From a checkpoint of a small mixture-of-experts model trained on Wikipedia.
Size: width 96, vocabulary 4096, 27.4M parameters.
Training: a variant of Adam for the experts, 245M tokens, 3740 steps.
Below are experts of layer 3 (counted from 0) of a mixture-of-experts language model. Rows are named gate (a neuron's input weights, with its number), up (a neuron's input weights, with its number), down (a neuron's output weights, with its number) and show model dimensions 64-95. Each number is 128 + 24 x the weight over its row's rms, rounded and kept within 0 to 255. Numbers have three digits each.
Before each expert's rows: "comes after" lists some tokens at least twice as common just before its tokens as in all text. This comes from a sample of Wikipedia text that the model never trained on. Tokens count by the router's weight.

# expert 203
comes after: " the", " The", "The", " l", "'s", " a"
gate0:142125143139153048131152138156112126167122145109087133120127118120130149110124119145108116117144
up0:122124170116105126088134115087102137152109134149175114131151188103133099156127145116096140137109
down0:109135127133108157120146102095118112122124116135139116110124176101170178174115085100128151145111
gate1:134142079109144118091117125132150128138158145121116143122110117137154129134100172127124065168174
up1:178090169137141159162157134127080115141095125087129082106102120132122121165149114161178107142095
down1:148104172089158127151129107120099135114106171138091101103098104125129114110143138102146152157132
gate2:156124095107160095098084123121114115134129135173132156093103085125148137145142119071090148120160
up2:096175126137117106109151148120117139152128148139109117129107104154119145099130112183113161090131
down2:204152150128140101120123160141111145112093093181102139155101108135097097127116155137110123150145
gate3:147111181140113081156092149110138107146144119162124148114144116096133116108114136136119130110150
up3:068151139116143134143150132113135131104102134128113137157135170104090098107111112094108123131124
down3:131140105091151142128121119133169103126124126156129116152064132098122141118143126135129138129106
gate4:203099139159142123131106120121119092105100100175108132142105102156140124122119159090115146142127
up4:153084128154117106095082100114132069116106111170135143131109103135167131133091142112137103113122
down4:144133149157109146134111122127132110118127105168129125100150150142160135135116117145119139134145
gate5:126124149129112134151123154110128184164141120081147118131105113120135129123130107148156126092096
up5:121143133113150116124114179104132178127172119120122138144104114121117141121119125158152138112091
down5:131117158067146127103084165093149135121091122147113126156085112107100089127162139161125147141100
gate6:126155134143130113153123119115114102132128118120120134126116127148126086148109120088205124131066
up6:149168139105135167160178121145168134166115156095154091111102123082123124114162114089112121128110
down6:148156120101127110093144123160149156146169118153135163154114137148101160140152165163120100118153
gate7:139109079112118126075081119141087138128164132137171157091174123131113144168105093099136152129161
up7:119158195146142075185150143139135105126114138139138116149097133112113111108121168144130104146107
down7:162135142136141128111132110140110124094110138147147113127111085129141118141135156102146145157133
gate8:120118111118178105087111120104103101183121156133141138129157140185172155155164155134128115116119
up8:137140123121123124124111148119194169069137138152108157154142143123155140121122140101116135105120
down8:098120099154145158123145100132147111115147144128110161138140122134112145073097129122128103137119

# expert 197
comes after: " ", "–", " (", "201", "202", "200"
gate0:099145129148153101139122129119153145119109143095137166138123110147177115110142150119090181142151
up0:125134107116112132112105148153096119123176148179147134103127132143084174122146124086150118103126
down0:099095126142138183136102122112146145143081142149146151164119179100141096093155140139139135124118
gate1:117148105127119129121130132121167128083131099139142073136098161122126126145118148125104155138116
up1:112162094128063105112114138115118129141144137151078163132135125106078132175082114123125133139107
down1:119121148121145150158101082106166139118075132179159129129146106152114099112168105159112139107152
gate2:108115135168152090122129079121164113104083149099079112137113148137091088113091120120114153171174
up2:114109151159170118155111110132169093140076139109086135146130083127113094115112118072107189109178
down2:106117150131128125116112138119117114112148128090121113110160105117160160110157078094113121163180
gate3:137148135134111119152125141133156132118155129154138126099145188168179141134169121126156107147114
up3:103122086142097129128137115133080121114093083083093114146158146109128081158139109147139109110150
down3:159127075129152120110144127115124112109189125130101127103121077169136106183170110102113175140115
gate4:120168108125072118112100105098150185116107122129136114135127167160107178156112136087135143111171
up4:120144140080104142104108128125126169086079112123105133113179126172119161140130115130114170130146
down4:105173115113064130152133086121112175128100079131101137131163089130142134061097124139076169133122
gate5:151146117142121114146129155171157118147154103123101165143117179119133119121105135136088160173131
up5:132157108182085103141124159150126148121120115132094161172147168153119114124098115149100155171118
down5:157112145138106143138108152125141152132105062123128150126146158096088118126102115184123103147099
gate6:138107116136136125165114097119096114152135153125169117107115151118134172118123116153097108133129
up6:137133113147113104114141148134183159091147134123088151134151114142113118143122136095151130120130
down6:154119105103123157108134128144134113079128185109091108115102092152149098124136097103087147128111
gate7:150119126123119093128104145176108139138098109131109149096130196177149123118138116138088092106148
up7:131104119123163165160135126143149143190121102086131104113109146114110131122185100131117118095141
down7:102100135160155141139126159138186122171162137099121104062121126110127111157141124105165119134145
gate8:122183071110118176117156134129124100107104093159078126093085115109090139127135136141140147131108
up8:124191095105139156119152142147109134082095094153108128101098118133104162111145120119126140131122
down8:172132121167145099112144109112130120120128144139165108091136111136095139134166123084152136122142

# expert 73
comes after: "-", " is", "See", ":", " of", "ia"
gate0:161093121118136143112123130169125139115100110158135165133125113101129137077146144148124130116154
up0:156129124124100130173142116105107123182131107123095087093135116155179144140151106082130117138135
down0:166100137116129100160120111109141117088103124141117089136115125147100134116129126090133140154107
gate1:133153149113129120115124100116152159128081104109121134123133096104159080058121135136115140150155
up1:141095112100105120105124137130148156135106114145109125089129123133102142074159126097191147125176
down1:116100086122143121117110150140143132103103081124093144113167103087160134093139113147112121108140
gate2:157162109119135164112139125112156133140137135148116135066136102111181124086124124144119164090148
up2:167181127110165141099141127113176148134131133122122109122184108121126118099111162154108151106140
down2:145110083113083125101132133129159133145104128125106115120144154132135139064119117158176137115127
gate3:148147159135096154175110085137150136107106092164121126117094143164151117136128125132117140053128
up3:131100129145102167173119125094138130137113111099145162092161130092132118175137139130187113096114
down3:095148119103152108122110150175112123163152143152144139122120157117137161167145123124095122157123
gate4:101127142152136150156181138132100117133160098143151144143107096134126109155144096139096134102145
up4:119109110140148137138137082086119132126130143146114140138136129112119167095115110149120118149111
down4:091084094135126115148111181157111124155158134104135171130129162117151160152099161114107107153175
gate5:086173141146152116149108123138162132102115110136150101118115132163093088106117141119116153139113
up5:126078145151112135136161163122138151157148155113131131148149117081168164131138099131160117150155
down5:099117135124077126142143150091157138128168100131139149132150123064113120128138146132092120126089
gate6:098105083091108118164159104200101110142153117148153175134108122156156176116146149137138161137142
up6:124161132117099104100110151102130148071157131104118109142128134142124161141111103101114093123101
down6:128138142069129157135126123147109143117116152143159128089089134170163134124125120092085117145101
gate7:079140127195125123150143127115130113150119138096169126106128131112143117116132136148118111116099
up7:123141147112142168091124130145182128117125121134127133167104113139159171151125115152072135128131
down7:189125161112126126149130154134143129141131135134146080119166133123102129109144143076128106141138
gate8:141164125130105136103135145074124107119109123119144149105100106158143142149077138136121095125139
up8:142162110139154132144129110105167136084115131110111121110102111165092121135122107151146190169123
down8:148143132132146146115136098072132123099117111156162119134098094137147137100165136081122132147160

# expert 175
comes after: " was", " he", " to", " He", " and", ","
gate0:121107131123157074090156113084094085126141137116136128129086161134144136147094141115118125085117
up0:144110112123112139180117122149097126127126136134116138176159168095127126111098130141162129174106
down0:148119141134110162128147152176100099151139133136111122155113122133118094125120145132176136158179
gate1:111120133157148146092107156101139159141155135131115115105195126131143103138103091112150102114132
up1:086154135145151134147106143135125117113111118125142125127133160149198113129174101117123142076139
down1:112147146143122142126169150122129145153092128047126144136141109100138092101109154169140108144140
gate2:103159123135106115131167123163153097146127120115117118140107161162160126133057125079117131134151
up2:093143129144118087115183125153149094136113114124104098137086157156152133102079134091133144138160
down2:154160151126103121098155137141163063151108123130094150134111131191152111097088116117154153157127
gate3:135064146153132114140122108138169168107102135137086115128157121126104145117143163078116117138111
up3:139157124115112118131137132169145097137168133142175092110120131086129136129090123157114142118150
down3:120148134089162109152113132115135110089144111145152126083122124127153143058112156128124133099169
gate4:113182102132133103108124112095139110114122108095126116120117119148096188112155136128124120129157
up4:105176117129162142084126117115143109105123098098129121105118145141126161122148110142119114131152
down4:140124131138124137096093119166134132129088118168137190086155142149114129130130124152153083122110
gate5:094135109143126127101127151131156098132102121152122166164117147156133147105082140119098141164126
up5:163095130125167171159117141127079128139128155128126118070109107160108110149145096131119113079150
down5:139094120143135154136153168114089178139130151117120112082152115102113112132134140110134064132110
gate6:120144089144110105183158151110105158080126182179149146146144117109154143134098127123122122141135
up6:122148157124161148100112124158139113200126118050106118080103148139102115105150130148130121106101
down6:139126111145080105130145086123088126110108109117109171139108174104122116106116146142138109120159
gate7:087114109147114079150147122151142104141117123116109137133077137161148168074103123091162119126123
up7:097112120150109118147138120102141101142133116116114152137126167175146152086106099075130156092132
down7:137151129129099125108138109131122072158108102115108155148112131139138121072095081106162149117134
gate8:109120162137130118156165100113097115130157138152087145134139153162140155129116126150122127139138
up8:124141116162193129104133152170113154180132105079133146146107119098120126106084174133104112133126
down8:148145099116156124140109117117144121124175115113119162125124124098154119112146145135121158118161

# expert 14
comes after: " ", "201", "200", "202", "199", "196"
gate0:135113126165122133134155124117119135132145139059133150137124099141197160111135119078092149120145
up0:133158132109145123129121092161164093119092128184145091130129142171135127119098150119121199151140
down0:126134138098147101138136125118161142193131138120152125163130182142123149137130159176124184121109
gate1:151136120111139128097109125156151081130140142139128104145125121134114129121112087079093133097166
up1:144181089109154134175148156131152132156163157134112119118110107108087140119094141106142158104176
down1:162131109120144102163100085114147147131165144103112158176159124136131097159105147148149109129091
gate2:102148138140152106111104148140145104138099133097084117108152148148170135114158122150112113079142
up2:122145098126139176165133137102125173148144088128146138147121129151113144119144112115161147126120
down2:145112100096141091135170142092182123174131119106120141131147143128139192108132149119145168167133
gate3:138137105084156150165105162115168148135131105178120122180119160118152154096123076109087151155157
up3:102143149171088101108157095110154129118112161105111147129157096154080088119150158137143129091125
down3:136129134145110162110196104105126112092153119141141159120121165165128103096106121159115159144102
gate4:146101122173094143142140135090151108123189128097085153161099140091107176165134119110136145132105
up4:113154172101125107108142119171130134133062124114104129114178077138148074110133112122130121083138
down4:134046115124122133134132126120125156133103098105075118172126135099120129118150101163105167086116
gate5:128133089083152159129100147127167141155121108093168129121131095103080116132137095126154152114123
up5:126137152172131116077188098132111135105112138179101115179132146159157128126139142136067108155129
down5:133153121137129122131149121102135095100157135116098140140142129099178147079113158124142091120145
gate6:104104148104159118148114093174151143145184139120125100137144143132131120095145135119091151079138
up6:120108164111126137109118108121124132118173129113149123177094117099115113086162113162119149080125
down6:114098148100137139117091143110163114125142098115136114129137104118153119155153126135165134114144
gate7:151167081125144058115113119098100109089127116137166139117135098124113171135121131123145124124180
up7:149102145105101113122084096115133100135167154072115141101143151101118144129166108156136119178118
down7:093120106133066117157165127099131127116130153138132078134123143117100170073125135079143110128123
gate8:103130149116146181143088131113099165174136143139149136143122144111127120085114088126140146104113
up8:099125158115134150139086115140103160173158126136153135123128157146135120083115094097163113101127
down8:085125119145123126120078145099109132092115146127128128128107105163121142149106126121154125101114

# expert 231
comes after: " the", " in", " to", " and", " his", "'s"
gate0:129135121125082119107143149133089144121146159138125084149114152088123140100107132090094124156102
up0:108145118107082136096138109111139129090133084118129146131131143162124121159145121126170081139111
down0:130119140153123120155135104143116135148118111148176145134103125094145162133134121117137094146120
gate1:102132096133139125180132115135165123125097141117108146130120164116122129074141107122099114126110
up1:138145133140092119175160141129086140085121080115138094118139162121094119132130091137144117106120
down1:129094145131152141097116132120157144106121142155129141106141106107115141171108126154126128130096
gate2:111109167147154121109156155121159161119075128136127123124124136106117147164121177103148098129124
up2:136147107149128140118089111152166127129106113099187097102112130106087078133121148134113109100087
down2:119110122139152142125134151163145131171138152141163143177113142163155092122159123135171171166119
gate3:133161123105106117141101152162135124132120086127101138135087106120110108152134175171080104093137
up3:168163150135120127132128135129145103124139135146107115097084100113151129120164153154113097136113
down3:129139089145066096173114130104136100122125117127083153107154121106116138147120114141078096111111
gate4:132163100107082143163146147082112121119114100108142133137128114084125133097123132153135154133127
up4:140113109089126147085079123161132131133111176137125109123138138125098143175131122098102093134128
down4:119134149143119155130093114132111117098133132099138160191122078151128110138146153160138108161141
gate5:111120106070120147113162108148142149131146183146114103117109130131134110129145118092102150151156
up5:116116129107135118145188137131115142123144180156157105123160128126151107151121115157113160091117
down5:114132168123123105119153113101113124140153137138135129120159127128155115151133124163118138118121
gate6:110102126138110131142106126149160139129120176133141144135169138170128128113157117109122117123121
up6:141092134123156091139124129157110108163105121133127148112137093091117108142149107104129141137175
down6:140127116149132107121091112145128121117095118149156102147131143093140142154084128138184109131140
gate7:147079125128116096138139109126119165177102151086136127137155116135097127154113132096161105170132
up7:149147111103126144113126146119129121095149134141111105117108170082111144113140134143100141091122
down7:147144157125139114129090164104139132144146123098146168153151121093097111121171132136096131109146
gate8:158112150093149127105139096169129105123125140161112155111166098132126151122147153159124134152114
up8:168104154107146112110155089159126104137134133146107164114157072122153154139111140164128131122117
down8:145120164144124145092102123147149146096114087170147151149135109148121124160088133139147117111140

# expert 6
comes after: " ", "0", " (", " p", "1", "2"
gate0:097153129134127126141137164135110111148117168110162121101132147138100140110187110130150131108105
up0:134105148134114111107129080114119127062133110131111133130123091134156132161066142126096131143169
down0:141153076182128137131156113115108132153141124130155125139108157142115146136145095092108125144101
gate1:134156169154187110153115097163149139129109153090094144132166108116152116153136130144126116105128
up1:119158142151181141113155120149150097129135148124130139155162134151134140137144119124127118115135
down1:155128070143176111126157091142120089163149158115098170108122147121131108134141145111160084162094
gate2:177089129154106123109132074161149117136116131131117141124118148127132117119094120124115129050132
up2:114159180098145094152103107143116160085090110128111144145158126121155127138115147120106145125163
down2:138096157123156144134135151123133125143146076083150158119118108158124118120104114131115116126126
gate3:187147125146131165096157113129137094144073130150126141133109136140092121147154156148115169173139
up3:120106137135100115137068147077141125154135131154092177103114147180118140126135128141107129129165
down3:163145120114114137124141167113098145120072144120112114123122149165103158117159123094106126132126
gate4:116153103189129124141135106143142138121108095112125068116131096115124081133121089147167124087127
up4:174119110112167141089103114107128163187092110113143107114125108098143110106116109076107102089087
down4:149121093109110128141118173147115137131094107158131123100163116112159119143127143132144161100149
gate5:126089130144155086131143134158064108140139139132158127142095104115135144133137139117148194131129
up5:130164131097112127127122113124118135168167100129124114094154133144085116125135127122111092108117
down5:151152112125144124141120165135120120140113124153086092133159113145132099106155168112137118138119
gate6:159107153142095121167145156154120113151156094135137096154157110164137141112159119097146120117196
up6:114163106115136135116108124106154135108080147121099161081119131097097109157102104147126095105118
down6:128103114110140142110099128132121107104125148133108112128146113141124113152100132137144132085092
gate7:154119119148071114120112127170161120111094144100165134152163119137125126099147111166124068075075
up7:138121111154102151131125130172113079154129136140152134146147143154085152104148136139164114112093
down7:097114145097144137122097089083158118155139112171080151111180101098090113158120132128138118122131
gate8:155145132135127121138137132153143115144179141107140141128085083120100117102122127137142118109163
up8:103134193125087097112100145130146153118065127111115101109169136129143122132106120093103146105123
down8:101120139089163117108149145091087118163153130125098117160127115161108161110133081108123138113130

# expert 208
comes after: " in", " a", " of", " the", " and", " was"
gate0:132149129144057115127124139122111109106096147119126129166116123125119111120135145109182145133072
up0:076093128111123159112117159105105171154148121161148139109144152114141108136097121122127154099098
down0:133110137132121126103164125131144146153099093127126090113163171117087161119123111108096106143146
gate1:117121140135108154183153164069162125122128160104102141154119141126159105117141142121128126141086
up1:096076084131141115137082131123136065116133137144091171150137095108120110073131098132119109111139
down1:081082148154077149146091098118105114169133142098151132087110139122160119154112067124131156085110
gate2:096146108150130069058124164169150102110090120139117135133117122127093152081114150117129133131144
up2:100144140144142058120137147141150100101098121137141117148146156141099133094117178110148111124091
down2:134141130115153126094104141110152131104126083111104144114172100118112112124144137078115094109095
gate3:151145098099163080117108097136128087126135124130090134135123083145112121090104125118163159104144
up3:172137110101175092095085102121143065094133108142098103130146121137145125089114128121159130114121
down3:190160113128155124127117123101119116141126125170094149147136128150117100111098127117104130129105
gate4:088115094097113114125087120109141125137183064117118147116114086145131128142118116111162113110162
up4:117117133131118120128112103080134133115175116134109140099115109111115090124125152098160122145109
down4:106120161145143126112143154140164115075166108132133122129122152074121087135179130130108144118109
gate5:140107156116083091114105149170101131131146143142112113112112147156151173118096134150140134147124
up5:113108119138115133111107101150143128127112133094110090139137151101125128114162103132177136159144
down5:151116105135123118098143146093178124106133108103134122149098155125087100088148087113158136161124
gate6:139111122109111122119114096126118112164135141069171083133108091096112183085108082149145093164140
up6:122120113127130094111113145117116085123142125097142124140085105137108169075114096137125091110113
down6:128112146121132137131119142126130107136142112098128124156114123136104120100102098139154136127126
gate7:138113108127083079115129132133114104142140127112123074110144141104110147101168115148166124145115
up7:120154140105096159143143102147156132149156136109145137141142182127169152127177144115128159135146
down7:114142133099130117126072133132089126120078152154119144135142106152128140114083116122103093090144
gate8:136100165083137101111135128142130118146125125150116158158149131091133101123125118099124149129151
up8:173137149149130082099126120114146117122150124123145127064143117136150149108105132158093126093146
down8:102104168145115106122111144081164147136149115106146126122150127130135172127106146127080126124157

# expert 46
comes after: " ", "0", " (", "1", "2", "3"
gate0:131072114089150133128159135151143153122107158103169100096081124090121116145177140168122152120154
up0:142186161112146122121103125133091122122078117128095150150173123153133146116097164123124112167098
down0:131118071133134133074104125094134163131152075109167116148161133124131170141130106087151146150094
gate1:110099106144118101153097106124172127115176157141130151117112122140113145156134118104143121144190
up1:117113120160117104143113111169140119107190140139157154112089109113106120167109104120103145157174
down1:174127136093140097138130126136131114145127137099088084163144111104148129101144118100124107119141
gate2:115125116143135110106125103116108152126083119118134119113119101156114130061131155130115191130109
up2:108125090099170149147126109125095116141188107139143114160180079115130096143184139116103168143167
down2:120116091100157102126100125128124157105134128128122131125143097159098119145116105103124165096123
gate3:124153103134114136117107133130084123176165140121123125144193144140087100113114107117165099122103
up3:141082158135133113099132123102164138085108104153124172124093151120127157115123123132116163157145
down3:097146119126134119129088137170104159125118120178086122116151156144117112100131104107087129126151
gate4:122089134149118123117115127112131144116184139144121131136125126122070136138087097093108096135108
up4:103100137146079142098116131138149091107124133117157109132146133095113131168109141119130126147084
down4:126152152129118178127143131153135154103102113078168098089162120137073129127138167140107106101090
gate5:127122160112147104167143123138130117109107092149162105076106145073137124158129159154106176069163
up5:140146157156139127150135107079177125106124121104090154170128104131103179114124101122141077129124
down5:131126137148166093153086109101160122146161095105158127125122157141111152137118146105157146144159
gate6:130143110111164139141082149140097159119123103146122132127135117140137111090155143141144142134125
up6:101141145150116121137165124104165115146121154137104173154133163128073154176110123150112116152164
down6:125133134131167114103128135118111144128163110188098114150101144141162107137117143110102115173124
gate7:145149179123119114121134118124151091170100116115109174128116145114108174136173100134150137098112
up7:124079128116108144156102142130154123149181129137112161133085109133129157112213093120135141129100
down7:124132159119155128146141143116090102077154144171118139128078128099116191147151164092137101122141
gate8:121164093143101131107128124147121104105160143100165150159121102098087148144140110134077121134102
up8:087075165135098140144127160124123110142136118121154121089074102146127117105158111140142117121114
down8:129146088130138163112132070115118106107151132133130124107093122155116128134137120150141111143145

# expert 79
comes after: " is", " as", " with", " was", " of", " in"
gate0:122140117148129138132157101089110155163102150088120149133149118137177116133148116134127158129177
up0:143161147136120129168165110111118162152156170126125127119145099160182134118137136117109171113154
down0:108122112127157128115109112108145146151150122115145092133115116097124127100117095140186135161145
gate1:135136096075137129123149125144143091117156117139125168091121148112124117121143134164143186105153
up1:151131165166126133103096130090148169124153118127096093144076128099136156117108128115093124100091
down1:137141162135112171102081107117154110093110134138121110140083114125089121132110114106108087105113
gate2:138095149143118125159144100110143144099152170146122136139144091171140149099119171120149107101143
up2:136121180105106131146138121147150147109131179142148128141161105159177176083124197093140118100129
down2:172096118104120138109105113122116127119130143120101119103128134115112116138136151125135123109128
gate3:141177098120118131088129125151099069149124106083104116145106145135133105129161104122132124135072
up3:157162105151145121063117137108110115135138138105114099139139128130098108113143134110134134136053
down3:135154105162133115109079139138123106108133124118138122125125097130117124115115149101108123112087
gate4:141142153137113109076129142112128140135127133123152146116141154169119057128122143158131123158131
up4:108129154090129115088111121104110121124137120104180093156140116125119121119100152125137157087136
down4:121137174116125158116150109150157190164098080112093140146123107150106133154127121195162142176160
gate5:114179128162139102141129134130159149149142154154120098132167110116118091121160169113169132157084
up5:165162149141157127123114130144124102138163158112136094116142087144106087109147159146150121130112
down5:117106112134122170149108128140166098127133145144159159124108095138058124091110124094111135128112
gate6:132178147115132160113130124127128136094150117112084110123101124088103135117134110151113199148118
up6:112086148179159120129107093104147099108136140134165134149140117133134122127150140114081118170124
down6:161105119132106140134117173070077116106121138147161139125116111093105149126109130150059108143108
gate7:101119107097125123063121139130144173084091133128125105149151088126129132136103102149100156168138
up7:145100112122102121168140128152114173146124130148138123125126142124121121137106163124169094135144
down7:096127110107107146101133141133123124105155108126136175104131142109107125107132140122109116120113
gate8:141108126144133152157128141131155119106155166111154109114140131158151166137135139079148142127163
up8:118183126142117119114119141127149143121127089135115130089131144113145087152140100154136123163129
down8:081141133150139124143145136140132115136120117129152149155123131142148139131128115128129136125137

# expert 118
comes after: ".", " he", " the", " and", " was", " also"
gate0:098133136162115112204166118118083158102120137095114133144149142159168130135098180118094144122118
up0:118147149128128095146160125138113135100141115124164092142125125183143120134110189117130142092130
down0:091107170116112153134110125113137161123088159106073135110109132103102122141117124146189107123146
gate1:137097162168131076141091116112142139168141119149156142119171112133134143129171142100092126177144
up1:103085143167153077137110101085148128134134142151151131137151115135161128125166151103142129143151
down1:119104143101081130094142115106124146145144171094096148087134091137101159106160134096137146160106
gate2:161142129132109157130148118126142116127087198102143083120123145051086143135136142196164124121143
up2:121138161147146123142127118107125136134079130072133122137130065146065109116121178172129138112134
down2:138127172135094096162087110105098105153156131165143122088151160103155146140095117153119111175118
gate3:116128105104112105147116151116171164126112121153136121123179121131079129165131120095163134115150
up3:137095124122169101177145134102188126126109112151141126146161112129127131134135109089147143116172
down3:107135148135150145176115163140135119161154139135155119119125115151134138133150124124119129106140
gate4:136090158114202116092107117105166125134097085141118124167139120131088114135143107088096116121175
up4:169136132132132141128109142093158161144126121104137046141157075120100122110115136082119101115157
down4:115112160117162138131122156189135100136159120156165113116124147132116110125103127111114126129126
gate5:149095132143181097128104134139148140126105160146125146130143114112108151116127123114135147167119
up5:165133108085111142142106105113120109146146114103122056135133127140148093146115171151136132124105
down5:140089139089147131116155092165114130150188131151131126144169183153130130115110125136132149124113
gate6:156129149114152107133124118162127138168164109115116119103142115116138125123144141101126110142124
up6:147128116160156128108110112118107163158148120136127184077126103100119136123166100142120110138123
down6:125128111121127113126139111118135162127133150154127114095112107113128131119114128135157165091126
gate7:118104098140099148118090148113194123113118107112127101137142142129083151142125099086122122127114
up7:079122122133143145154100094119179139126105098133097093143141087151085136139137112137130159132147
down7:122133145117123134146137096146087084148121152118107078110150133157150089114127108145146093150160
gate8:115103118090086119131151144133100147131092132124092147149144132139119167137118103108124105145085
up8:190082146113165156179144143149108175084159147159106147154109121151146135104135145130117114097110
down8:170151114124121089171124124129123098113101144132141115153108142154135181124144138119101101140151

# expert 62
comes after: " ", " a", " inc", "\n\n", " pract", " f"
gate0:122173109123128149129122163151106147148170148146110114093136128127142146070182157081149110108145
up0:120088156120135128108134089094123133108097116104115169128097131120108149164097082172083154095081
down0:081155128109143098111132128133097151088149133133143104174129164151118156163126161091082145106089
gate1:168154102147153105115147111118131132135139124162087136122131113126111160133105117112125172095136
up1:102115161092102156150114128127121119107142115083144106118155105137142091155142144136123103116128
down1:108087128105111141174095143152107126124129115089127122140130079163125145100162117132139156108135
gate2:161078115089149124127122158136134145151179103144096135132118151119137094092140092094155131121133
up2:144116091092169112148120134108093172151139123170112132134180167068145141095137113105125108127139
down2:151138120162077149126147097137166161090122123161130106127124096130159086135162113155133134135109
gate3:125119093152124125160105120140121156122121124155126117090147145165125103097120117091161090095131
up3:145139152137096091120150109121120125112148147079138090119132124117128146189102121137078108146144
down3:177151113136153122119148154096085124100134180127106096122100128102111080137125164090136128132155
gate4:104153129081094153150141107136138134123151138135102096095138109141078118117157103174161133115108
up4:110127150130109130162165114109133150145145127127136089095150140143099107137149099136157103116145
down4:148123162121163151093148112092116077119129125104135121145112110142150083115114166133163113131129
gate5:106125115121167134145107143159100129122146146160132130122105080127111093128102141111166131137098
up5:122106149113121115117165104094161113113109124114130104163151119150153145120162123102108115109120
down5:106151141111143104099138145114130145142129124167132143129166115136135185182134102107147131092149
gate6:135142156133130102151140124110111138133143148124152110120156144111130119105175107114127106104163
up6:102107110139124133078114143156158117081117086124112130082116148140181137138075121150156118143083
down6:116083142125152150159132157111123145150129108095124116158149179103118135132144117138102111124102
gate7:174113134129103107128082150131107172156149149149116087101151145098123092120149154120135091165177
up7:151121092102116135108095148105122159158154131182117145118142146105138113082155111103160116163139
down7:165130136142090150134145135149192163126107127162123120110126100097124110120133080154155116159148
gate8:132160091119086126120117158151134112115157085153100130143091138106153176095095126179083169132103
up8:117124165126148137136122148139117157116142131145120139114110180078134111079145116108125154084141
down8:122173118117114132098150108097087132121137128137137105129116144123121074112056168137073152156104